config.yaml
n_layer: 12
d_model: 128
n_experts: 48
experts_per_token: 4
d_expert: 64
d_shared_expert: 0
activation: "swiglu"
moe_layers: [0, 1, 2, 3, 4, 5, 6, 7, 8, 9, 10, 11]
router_score: "softmax"
normalize_top_k: true
routed_scale: 2.0
balance_loss: 0.00219
balance_bias: false
init_std_router: 0.0332
lr_router: 0.00196
n_head: 2
n_kv_head: 2
head_dim: 64
vocab_size: 1024
norm: "rmsnorm"
norm_place: "pre"
norm_eps: 1e-05
positions: "rope"
rope_base: 38000.0
rope_fraction: 0.75
qk_norm: false
attn_scale: 0.125
tie_embeddings: true
parallel_block: false
init: "normal"
init_std_qkv: 0.0309
init_std_o: 0.00632
init_std_up: 0.0309
init_std_down: 0.004
optimizer: "adamw"
lr: 0.00266
beta1: 0.9
beta2: 0.99
weight_decay: 0.038
lr_head: 0.0153
grad_clip: 2.0
warmup_steps: 471
schedule: "wsd"
decay_fraction: 0.503
decay_shape: "linear"
final_lr_fraction: 0.0
batch_tokens: 131072
seq_len: 512
doc_mask: false
train_tokens: 575800000
steps: 4394
dataset: "wikipedia_en"
Below are experts of layer 7 (counted from 0) of a mixture-of-experts language model. Rows are named gate (a neuron's input weights, with its number), up (a neuron's input weights, with its number), down (a neuron's output weights, with its number) and show model dimensions 0-127. Each number is 128 + 32 x the weight over its row's rms, rounded and kept within 0 to 255. Numbers have three digits each.
Before each expert's rows: a language model's description of what the expert responds to; "comes after" lists some tokens at least twice as common just before its tokens as in all text. This comes from a sample of Wikipedia text that the model never trained on. Tokens count by the router's weight.

# expert 30
Punctuation, markup, inner letters. Hyphens, colons, ==, table pipes and bars in infobox or list markup, plus inner letters like Ens-c-hedé, Epis-c-opal.
comes after: "\n", " ", "p", "v", " ad", "s"
gate0:108091184177091074175113129160114137139097115135118186158128093186100132113081121091142159110133158081182089185119084106159132136110170096121195106103119152097140142122125183142139104143176108179160111121109200113088153151175147073096168091092168110106156174085134114111149092125146144136107192089180159118101096124115144128059114133147128139108149076117128128211110182150086116147140
up0:083169144204053147157185131149099119112096157156152120145170143176149103118112112161105156141106121104192082112086123107189110067111175049166125145130102179135153097098138131151135116087121169118172140167140113083113191148157107109138140169111156131143178153163139171132154121156164060132124109146211140105074074151129123112098079096135129107182167099097109094112124134137167136140151
down0:088125133116081098144117128115119110094082157072117134144116122145115134129132135173104103125146125076144103099166122098197158116082124128102179096110110126147157170125134154126143175057142068076123113060145109069108151134094060108115089165113119131080107119163153086118124164083197103156072138142188133123129138219122138100148110114145147079151143155085142057106119170161190075162104
gate1:149143124116107078155134162142138128107127031185130124151114120065113151090118195131125086098091131100086102097067080158152111140111116177137182113149121059105162175107121128112099107168100148090080085085132142079136086124145175109166115085090140140095090157125094116161139110133138169129115140116138108045173108087126130149129058201193150155147146122128165119183101137161113110144126
up1:118166156147124132148122139141062086168125082154139113099113133105122137124123126147118086187159070133194081144080154090123093132120093107114102156060113182171107159139125182128121070143104118149118109108125156141129144139158177106164135165126149116138100140111095082157164111151118113142180081150151115168145135077097155140113109234150175082067098144146111117157136203163121125160225
down1:171130121137114091133068121166125087044132188163124191107152164145145137142159140113168113129089135082077134155117087102158141177242142135114133143156109106123154110140130146165102097146166159136124136134069136130123125155083102153121106170081170111094191112149103140167178123112071161101077107108128098103165111188162114135145088078120108124110148114110194152122071141174115159184147
gate2:073090136138068105185145141183096127054137088135111123162092135129125135113115160177160142134095098144065085095145125064134135092122166201124069170178161153129136129184094191163137082171106112126146131127120094150138146146112154120098069154142111141115118116176075100123138099153174156117162115074173084147113083134113149180178100133138171156111127188166143127147081087146073117123131
up2:151152091142102146147113156123151123157127108164098084182169147071118111118150074084089101096150126114128140160130108115112072096124106091099172089098120072092132150061157121161151149103109095152088066170160073056137100136176081157126139121086063107184149144158180127130159186087052155127107159173121136118143158102129153090087095158081129114157142114067098104127094158131141157155110
down2:086163145127117115048086154133130110143118184139121159096135076129159164094109129093103109079083151124067090098085136076064150142179142086089124163120100115152146152219145082139143153177144162111127151137143117140142119106104115137114119124129141130081043083073092125123067133105095139142164064079154180107085137132098189138159172145127126123165096186144114133113117153083119081107143

# expert 43
Statistics and table numbers. Percentages, decimal parts, zeros and pipes in tables and census statistics, such as .75, %, over 6 years.
comes after: " |", " 0", "0", "3", ";", "5"
gate0:138124090160120078158137134100109124182186146109111166080129156140097129124124179173157146109162124191128128125101082107077159126163125153103100145097086107151087185145076116093133172111164148087137073044123131176084105162122210163122112190128155126113174168122120112112150156076138113153085123097117111165138142160099126120166070065107156130173141113159104119123184163137120138155050
up0:134119185124094118105086123132104082100089127144110120164157125145131133035128123149127111140157184179074192100113151145086071108103153083149095121153102129156128080130122092152133008135086131141168137127137083139049155113119084174084108138151111080146132082129166142154162089055128120086106152157165126095156118137187113120121098118144115153120126126081115084126092164166122079149145
down0:172078079109141133188103137167134089119097094112104123098142083113088136138137143081117129151112198052110124160165153156118154097129100127102141151146132173037110126111107082106099133197178063094090084118067150156104105146117165109139146143096116075179132103158102151073081162106173153130104114091093092149144108097104130174126174178163098106063137174126103119148160142106118095127136
gate1:123130186186093108114128119114112130122079146158127148161132083114128146126144134139110134053117139076125111108054098164080178150179150127110139128117107080130115144125140083163155152210147132120104112152129174085107043200149137112069197141109110129117163155164077167189129096174111130108110125141098156117057166131076126136093178161151093118164108143159138127127135063149094123137177
up1:167168134098146108117142140078169061152184105158127160086079158118134075105094185093107122162119108153115146133176167111168138077178111108131117119127176053126086109112102121125110111119108143123059069141083151135142112086107146168128150116116121127143121164044144141161134127143150117153128090129154132155110100150115162166128142009084152123159094090078106129096105171179164117171090
down1:152120131096072147097135101091124139175151148113176131212102088097110177084142130152173145133146164144161117150161157128126166136163164143145059160156129169119142102100092100143098043109169107153179158137141116167105175080123155086124148114168101158148140109082129089133088150110122136122155113087113134133129192131132043122062121163089191155079085145141135090117158059172157121138102
gate2:129133144071085109174154088181147099072129135202098136076138122106111118107148220137142134163104219168162191135100090142066161093147177146173140112117169132160077141147064102117160089136112141093160096093129140100133145135143110096101127149119102142122149138153163128180126133136163100095080149116159089139164121145085167122137098120161144120211155142116136064083145145131155099113167
up2:117208200130102103166088087177117133101135148136081136104087070101155084086136139154090143128104192153067196144148127082107092157130145141116122125155125116128062142189088128117121155225156125161097095082097110119139098151102156115087108132130143105172154153085190085110158123147149072168115161151147089086110170110099152178062123109140119132113155141131128137182134154126130134156128
down2:101138118097073205103138134129146104136153127160099071111131092143159076131186157084121129136157199154098124131134146141148138142148143160129100130169180139080095157150095108085134107129100117171117123141064108179145135179164132111106147090073109149117145121086149161142203073122111090157153135143155165163142150138114176122129137134121106067119158143056217157094092120054123159155192

# expert 28
Word-initial consonant pieces. First piece of a word, often c, ch, comp, sp, after of, and or the, such as ch in Exchange, children.
comes after: " of", " and", " in", "-", " the", " \""
gate7:121075082141150074110045166081128098095132109145133107076093118128093154181117138148117106125116125142098139109076096105119139108135101190142168179082112171124153169139129128107115141126114121161096132134108120073146167096201147144104088131167189154137189140159117187125132148101155098147175106083086100083117150090131172063209165134118134220114130102167135101115107134152157146096119
up7:126194094098139067154101117072099204133150121091162115110135161080130117130121185113103091087182135145177102117192153133131074210095099105119134119144117155153082129194160114117114107091112058089118127130128129102106128160119166159085120126151114115136124110168106137130123132132087133162122124133140178144092153172180099141214140092110134175063120149142070084110110167187174119142124
down7:129169146174086108113076127107174102109145182079126091128115133156164092173174156099159138171172185163151171092096111089139141160113154127183167159141173135141101156107116127104109114160108135128151153087068104065116079111165169184141148084143159139148161126182139075138118181136146155133136131114153107048143141100141100155062087176115126145083107174061114072109070137144140126130119
gate8:135131178123112064096165098114184151110164123128136154122184158140118198082124134091165082141117146137157101064059143105071103125064156128140092101115139159147148134086084133142070115103087163149130177144171175078131081174193105189159084140136107143138120120115100080152106143092162080092107178080154150145139171184109148162128177135126104098129128127135182115131101100169137091120131
up8:174093143126158134141138137120150090099116127171125160128146199154107097142119205118100141137138157176112151100100187117099110197141130081102167078170149047134170096127131058069113120120128155077163128200153145142145116115196150159100156117112152141130122174078096114183147102166118140144104120115147106151115090098188091151074168098100110105090096179167121126152173153121151092092155
down8:042119086109173107082150134136104168126166113146087165155152141117138191098045130135157093136132162091140149112122141052128148053082116112122115162127120098152055073119100172107092090109105073124099173164135118095127098149099108172090124080084155149136114180135129137097116127122094132101144127096106075150193155105139109133102157154164096129155174184161157156135184152151144153086109
gate9:155153134103123087130093109114107135100114140127150069168157144151094134129146141170156112150158086148114112160105049144174115104112108180149121141146078113118071159122152121132099087118095123201153143110129130084100119165131205137100166110151165132134146128176120051091115057145120123128138219118083126061060119142109112073159097140128144146108106126161086060164125120071147087095174
up9:148093073129156120115107187135108119088096093108166068134085128132069116032112133185105112112089152149094076147134121100096123042093128137169110123107139138144098153137102118126105074157196128151140128120166118143152160119143159102139112102122141123103143183115137198123110151130185136102155214053077137140110168099166129106141073152156153173144178114126166114092146079134129157115169
down9:165064180091091115181113160111169104145091168098144180113162131113139130143130102084136122150134063109176110128127067125132093123094129137104187185146100074198121112170184168185139165115140174103132147099080175108144086121067091150082132078186115170084078079116133124171140149148124109081123080131133142147050132126134125140066132131117125147125144166151081134130150154150127155130107

# expert 41
Digits and years. Digits and year pieces such as 201, 199, 202 in dates, scores and tables, plus a mid-word b as in counterbalance.
comes after: " |", ",", " 3", " (19", "–", ":"
gate1:116072153137151150142098124156155151107167141130170126123141125103134135112092087154098187119116098109103128092184086210110166123097117153124118104092207147123142121117130141151112101131104112123057150105084154126164159159119133166112144123184220108203099154167121166212154036115182103078164139116143172094157106098136150121124108134138116114140086156137117085136123132136116162161200
up1:142128101063132096149175131117170210133141072123122101134073101103148083103049085129091125118100106117135112108161088185135144168109128141102174201089187159134148155104090139088089125119113131158103097157136091130156125155135123134108131107175136140143084171145101154179062084116177064102194145092142099095102106154137171087129143179124119108098099171135149066120147122124096184146119
down1:185104115144137099176089109149109098116073095117151087118134164148137097114143114137134157106177138207131153130151092135120116142097128138078187171134106151111100101170137192086119130158131138135137105169109099051142133102129110106081132228139028129152110102147105132099148119118190134145189124097153111091102151136134135172148178118120149149127153140151083087070086101131083097185072
gate2:155128124156154086105156166120064118139134140153148125053129106132173154076177201142134155179145146164143153165056115112149106128101133121158141128085071130180139084094150161081127130153141111106159179146136175139103168140141090139144172156124087160103161107139140153138105139072130087127106112140122071082144134121118120025162062068172086141150076111099124104092137097145067124105142
up2:179092151128146168106130145100154089128115144094107135168140125094119132160103101113115141149143085134124142187172095110087142151156120082075167051132134122148128125161090100160140161129131107108068052093107165115135139103113138187099123155183114128082164154107084152116203129131097127077113117129159170129115096076177155196153151118117191145160110132169096131130082117114143249102130
down2:199110133100152148073074155137115079168136156159126061123148138104150139128085128076115160135089157131148132154130049169081088162079126141119185134149117122110122088130138118079173148086141119139104096065143160079133079156141087117111134129149139151169161184163117139107206080098164066113165159127161165118155137131165144138120148081161144076131116105182093147079091103110130114060110
gate3:169104139084115130129104156145102130097082100189121189141144158151122156101097182086090140163110167122129108181113130119121149109143111086174189144118129093178139162104120077104079167165117124112084129153142230113115190122119124120088083130188173080120158146176080139110120104112161177095116186136146071147204193113135123085142104134136156122146127093121122113089163082122100140102099
up3:155088140072120134131103129095127105128161131180106136081128142139159128159118182096176077088099187115115100174116124130069086114139150119131113134119146097119125175140142086110062167187152151088085134161127182128115163107165131115109060182136121121115189147134107114106107145125187125113118198170174085182187173096064107101126134197121123126169119112116087096051133111110111150158105
down3:154154100062167126106101144137087093160129101134200056105172105132165131102129158138210112098093129178080112144098141145105102099118130139179125159109217180190127118168143173145151156105179085125126170177139141150115092119130093166133161129139146184101139151092123155165140103111111153124181105094114099143123110165107127113126128130153129156131130018205110116115129157137142119183114

# expert 7
Heading and entry starts. First letters of words opening a line, heading or list item, such as Early life, EuroLeague, Episode; also child.
comes after: "\n", "==", " |", "===", " S", "-"
gate1:198114172133081136138144072132102113155149164119128180135083156204144121106132171103142103178123135060159144129107196075122114164112148092194093157126100128114094165175161123130174078070179153105120135124127134090088092136104149134153104141169153073124074119150095110132189190147173156085087089126129112110095134163147170139154105095096124157103108113074122094150096174129109139163165
up1:134083150173115169138106162148136079146151117171190087117100128135096189089152042165095124152148143124131114172144082114185162123102096186059090139119053103139152156133159095106120167145174116157120141115099150183169093114129160149086145120115148169142180180132075106142126088117111116150143131098151130072128120128167133143144188065133096156151126124198141167107144157176125181091134
down1:068073122123108127157116063119119133081139102145112153130133151161111081128122123157112087131079054132079142132125133111122131137158119077120102174124122124184115191123124126178097059185144141109051104105110104075089133118156145067091171110151103134059132070121126099081183135180135110095126058136203123155112124101109159123124098180126077132092136114127120152161137115058122139112166
gate2:172170125068121123098106138139132156160126123137098104128165123116130159098039151097129168143166105160165067178119128103124129090112132109166088090141120138158130099114071111107114130187089174108102163146130087114095115152084089032118152177128144052207135135126097151132154179052151114121168130174112075155107147150126118129110104133126144103095120127177156056146149131112147080183131
up2:198072111132124135121057082141150125113101132113182109138179142056172138182167164121120088070111101111091149085133094123133097116134133179091131160078122175107128163152140088157139168155179060173169114142120105131132184093135126132145055124128104173121163145127168090135102116166089069155143140134073115116107107134139121117181189159104173184157114071115131115095095144111143088135107
down2:129129108154124098080132105045141073136105157194080118146126117087142089119130137101146115102188141078099145117145173078084124116121159076148129050123130156162091140162075085168160176156103188133049111128152132083133149140178117089091161098136144138106145136139090148069168138110090106143144142136153111140147106105170130116163105135162114090225062149142126162140114088112104109113093
gate3:170146094121070119111163127137099124122092150130107087165121128129131096115133124206141104147197059090131123134059091172103181153092117170099113154118124173163159137153166170183153121070173162093186128173138158150106177098110117148150123124153090160168118128081147116157096156153151096153181160131115184125122092122118183104115120117045160107118108124126134154147203121151117195124081
up3:089135149156141113131134093115100169206124127145209164159118150141081148125163153129128116161115061201164180083128122115158129106142132177082123157080108072145122154134131104119107070098041158192121153149122135106127083136170133113069110123097164134116076165142099179171111078111171124125106158081133137157114112169129110108147079152147120082159105150157118143186103111111152052144143
down3:134137174203203177081187141175115109084118106145131153102104167121126146119100117139073147110163129164181148156158154092115110148109141135145216060136109120166195158122113119134160107145107115183129111079103129160139125124097117111163175144110125131128173155078149143121135174072150095103069155111089152084159127111160162107057169154062116127140151180118099122126064157131156124131096

# expert 6
Capitalized word onsets. Initial capital letters or clusters starting names and titles, often after the, pipes or hyphens, e.g. great-gr-andfather, Pr-incipal, R-ushing.
comes after: " the", " |", " of", "-", ":", ","
gate1:146111137132078057163117066079101118125146109171126155152148140163127126106083115120083094158111108121123118135056133127170138181101150107106188119121156129175130106144154125130132148089099112070137137120104132153153115162178103160168120097119084063112146111130087182114105140133106146129138189178138121142076133118112120075224110099099106126105072198081102089126088190145166101196099
up1:137129164157093140163132133094170095103162121101134142154139161068113192097028123100119184146145086158118132167137146115141082160129144098108207097113135143140085154156181130188089102144099146108124123131129158081146132098161199146206138136109112077078100137120103136139118112164063124161120198151117096115147095206150125157120094115078079092106134131119126092144115169141165167153105
down1:108093107191128151134158174097154133099151188047078123133149149124117123116175103134108110192097094111108136116079089101142172114183138143078095138153150132109095118152206127160084124163168123079123145105146104138146176154160063106133135141120123125127091078185083182120111150093114133127126138140124095154119092161152135130117076161093115075082153174178086199116184195137108131121162
gate2:109082144159101096131108156113148224167128150177101092152174199147058143109156148170130175145137142127171148120081096062107137152117163064138134062062134161126167107116096120122144102097093136102145161112128119118143117126127109152139203122158113144153111111152100139073140118136107102160130150158148131135157034176120170126101133179085127144204131146120091101079093124121175154132156
up2:122177123120175103161159138122079104144107067098079085138138110095117095114113121112124174091114111120085156060140150114137188114069134224112105150188150131087098134126055141129133117132140081185153130109133052158087170136116142092140082078118113151085128114105118129103107095072125124133102117068082116089132160113175120122099117110163110159100174118098145144105141161201112071173107
down2:111129131121143111072117150114120094125143214132108174135103130116141113156112164134130080166177103135092083119094069150132147124143140044118093060101123116206146069115145106181161079074045169078150140070072123096183137115136159139130171122131103099128090101134117139142141125136087122140115110202153165105126099144141124109100160102105143101115137096103105137082133084066181101118166
gate3:097171148136082050144116079155152140106139160099071145133188098172106104121125123142130089112106106055111160179103064144089109120172198160145090186155171088040121129117149126207144087105100133165115127143127119083125121115160124125172136061102154115084134110127181105130124054110122112087147130119120099129124118116112131108091059124111170154162112119106140121150131077132134116086177
up3:129151138147135086088151126080168103139116111157117143087112038137129133107138104098133100105136236101129177136163047151086103169180149136122120098158172090107138090101108128115118127126108110086148116101136143102120075104088113125143131059119146090168116151130075155086179077166157145125075118138155162104179188138147112167136116092184098121163147136108120150106072151137050144089156
down3:142080093147139174157165148064096112163151088114141145173077159131110100128094114137105125155136173134188120143142130111151123148135125088183185107057139116098136189126143187068150120156159145118182127195176100130149143095139182113088177119138153079068174145123165157118121096191093147089092126153163072180118164109103158153151130134117059109170167140154114124172136098139126091128094

# expert 12
Word-internal syllables. Interior syllables after a word start, such as op in Coleoptera, ip in municipality, g in Norwegian, plus hyphens, dashes and month abbreviations.
comes after: " the", "|", "\n", " pe", " m", " An"
gate61:117117081114101139083100109130104157219154135131177113101177160152120149151176140175158135136123123107138094095109121159113136086105095208108128095108099112153132146163129089132119082103126075145205118130134101121104126186110093108126141125125086175058254148138162132126123114104127083101112192129158136110171143132161131150123115137097133154186148115176124093127074056138142146108082
up61:114142126074097094076133134123133171179124137084137098097141219122093127095173077093150111124127080082166110124073170168159145100080131202096151147107117124133202157152106147127128112128094090162182112148168067147100118196106137116149120123135070148090179123128105096096099126087140085098137172130137149146126162112148069151111098100124120154143129179145170079093111074165190139128132
down61:131111089137134107173132129149095093156091165122070179157099117129137102166132121132115174069105077085183110107111095141187107150163154057152118139170177080125126124146106191126152142120137131152133149146164161070146116108116194095196148125153179078149121102145118157197167169095165142166135148192210151125158147143129175126115111138149109099121137109082112144119132080069127077128089
gate62:129147173049112111123148069096138120162121101157131119167143145158086149178087156100161105162141105142140108158183132134113118160122179094162113126178127088125078133156083133123132131114084150124128109100145124086111164110205137129124161207100132179121162151148146144188094174155194125128068103150141111120067092160147187129122133145104099156210119137079167083114171089107158142146188
up62:091138130057102086172146149148121152115157141141124129183099189116135099156155121085130095094075142142090083139133112172136103176126148183090060113102161155095170179105162132142118130121090147162173098129121093150229150170104071144073103137141110152175090126174104142146125094154205199140089103115139117154131151171124089133110111142086158141080135108173118101167145092154107086128132
down62:101133153082159140084149106199094177109151167105118130165126174141085094132130092146135062149076133068135112132144150171102100040072120090080133127126153177161124094137095149105145154177105165124107116167142153146159121111080117100123134153178084181154180098065159129129152109087116139148114094152136135154179104125085176091134094135151107120131105194105094140140104116159083140037122
gate63:158039129116131115171116119104128094098139117073128102185108101058142141145160128118147122140207165136131131098094079134089106109099218106101131160132102120120111076156063157169161114166158126104148165150133126122124138111119114141151108149150066110122114147195140155122150144083183129084087115116146112048067104126091108095139152192075157151124149115116210113150155140173101116125107
up63:073168111087125165134125139135160163183111106163098130085101161173159110171112144140111165134065114132123127162180162099171141155162050128159105083128108173132135215144195096083105109118157132164100106107114150152063157159112147123109154143125174134147125071054145123137110095124077115166150151126116108183160116147112152177077106095176121095140115113119070110143112119078093167131072
down63:191119111149129111077136120114172149152150180137097130135150122090139166129084125136166133113123180113104150164064111144145139128090158086129183156110092178157075142193104108094182115146056148118089132101136143158137202157116103102156119111134163152106154109096104187073147134093153141103086135132126080110194208122088108148110090165097120104112050197100121122096152163142119143137175

# expert 0
Line breaks, common verbs. Line breaks ending table rows or paragraphs, plus common words and verb endings mid-sentence, such as also, not, includ, remained.
comes after: " |", ")", "|", " pro", " was", "."
gate0:118144134142096134145126131144154179039087091104119136156114115160111094130164167114150142085162103143118115121179158129158148167122105142127193143066138117096158111149124192169127129126136119094151168188109104133139060144171126111066091127166084151147166089111130102135073092131161087100071176105159088066109129133125172120090159159033153116109164126159140085129192165130126085138084
up0:174121125136148105178125134111171091193186106125079156153135115092140164168110129145124096197102124080139136174107092121093127084120155112122171097148096139149094103120142109103105118138100152149071096063134208142113158075119150109174143130151159080119095162141149162164137171138133151163168088171151111243179098120135088096186168143163095171103137125125138133150132115102131196138139
down0:150119106095107137107163112094119128093099115075133103204123122129181121150110160127149152107144083167133137145126133146145085167114077056144157157126146172160152116144075149182119160140111123143168136155103091120127126149140091124117126112162189075122162086154141140122085133116158081131172139132215146101189159202101121151108196083125151096104158054144177083160221138128135097145124
gate1:136201177178124118088107125121071151187112110071148214134150117165150184090132155151096124109125105129131149132130143116112085139129124101085125162099154119129161125134143120114146092133129082096086161124135181110048081070150076124131148126100097090100118146150199125175087135147153116128094090194120148132079088155121148148147132064141154147096149096076148164048139161126159148111183
up1:137126134090197083141087124076164151092133121103123105132114120090133146048095156106172138179124044080115109106156105122142175099115131103087155095140117159138130127087105158126175135137115109122127076095136125076138125142114208109110087127119101147120166148177101167168124122145129103160149077180108124069132116043173144124164197120151155111146094100151121166051121161111154064101118
down1:149108100157124144117145112115092102162138086112169110165141157170092143157097144193156122149113091092197136121149128111122172141192124151179134093129145114155073109122115095158128099139121132113149091116168168072167162122093089161107160150173099100124150085125180149184144143177161146125093166119134169140157088193119202152166147131157081101097119032120140100146160132183171202119110
gate2:166129133105088101127139109142103101135168139153081104143203139153168099159143115139115099197078181096140052147124082112094118139067099136134186162135085139100164178075151122133124147125129055208152138130139156124063143169093111174133124153157115144106156099154161113174150172173090128069135141077134175149081129140162139160143143128098129109205090086161131121081121141081116110125139
up2:153106175140049140167153144173104087177172102157090119160106060093172089096114053134039114149135152116110126151141105146099097183119137164104184142172119141106155148118160133090180133152139148173141105139056106166067077117114156136126061154157135136113165076126127112182130148151129152097126183078096154149099131114130176179133133183097150144159133099117097129170161125119130134125136
down2:104185114094152168097092086172125129097180130138135113089142148167125144117110123092091181110163118146164168129137152134180163128145107152095110118132162121160106090095098118155083132129116098100099106153096101093139121094129140186131157117137096162162100155093052158139163112167054131094152155170136105181094120179167138125109093197211120091150124092078095118080017129119135114125152

# expert 19
Digits and closing brackets. Final digits of years and numbers, plus closing parentheses and brackets, such as 1895, 2022, 968, Peghin).
comes after: " 201", " 200", " 202", " 199", "2", " 198"
gate0:138167138173104090143077077129095126129138122121137135062094072150227113152105123162182215133144142164114125112141150162158126144103190114093112145112105194136095073142107183138138121163131120118096104159141092117081115135185115116122101115095147151144144107130114147140122144063116162152102101125125097119218130182175161094122114127110083124114134118090089124046105179140177091160137
up0:140126137128091112161160118107117133135176120170144147137129148125086101135163103129130173114142111108146168106093157208134138122105165173071147134172122148120094121142150158069066148175094109118122069128125016156145078144202118125128130068131162121161115134161104075152160105094192111157112180153155113150141151119143127120129115223153104107110097112069120065115068110159148090154136
down0:111124150146094127128144135168109096106172116180116111160152130104121144087128108101158147071131136190103131124057113103110123138102074187170147126096102064135121199120119094172175137135170169112119147121173112114158173135107103135128092087079201095136082145132124134137172093093095101182090154088149150207120158100112103162130177120145101150119146137129137102114142072201124031104148
gate1:154115154119123112117147104103152110168099113123156185167122125119138145133116157129124142162107094144161134127067117091108157067098171127059122148099137063155100093163185086138169096114069114148110117106174106109107097130126167185073122130172183104096160166167079130113118188173186176112142133104171131086170201139140176138166121148092075139110086105170128101131081132075093161123176
up1:115109153113103107110142077116152118164094181150171137195108121190076129095146168148177087146123110091138130113096136131135164015134122160069098191081119116160120097179161068101135099110116144160062103132118119154111112167124165108114091106154149187167128138167146134145146139136143066139173187145121143129125139096177099172121174145139109182126065146149129119118097143061144143137173
down1:099162122131115142113191138150146087055113132100093048130142177131155102100069075105111097145144063064101090099125129124135121176139109113146144168157116158126213137137073169125099132150157114167143175154125131099142154124174162131168162121160177111116129117119084158102127093123145088158120150094092134134117064106141154112047198064088119161115155121114143165079177119164118100113117
gate2:109164154149134108128142083133137098115107134137122171071072131116125118086083150130165104117110122160128133095086122163075102151129132143074086117151207114205104184202138195145182074155087131100105148170169124092141145148167100137155090104132133181105077096124134123156121121129161089148139071141093093163095181193111170120165074117173145084105096094147155115124113157158169094121100
up2:151148081147145117130085138105113096122094125091187142151171088106209110086069130139053164114124137136133108177120094143142109135161119115082196137133129137069151081082142122103188159155141137163149135108142196155117080116046120105081086120086131109167156193134125183128135117120103140116098037131151144130152101102153172137159065069112147143118113113160085120146142142156151159102123
down2:089111087099090114071105109135120178136173161111096103035134138153105111158191185175108095122125137147124104107110133147171117152111117101147056155127151082082085161207139145106133145148089120099113142129142105129142124107181102132127165139158097131096110146127096127152056108121148154128129136143193093110112129222082115172118076188175121102083100147086156171137108117091152067119133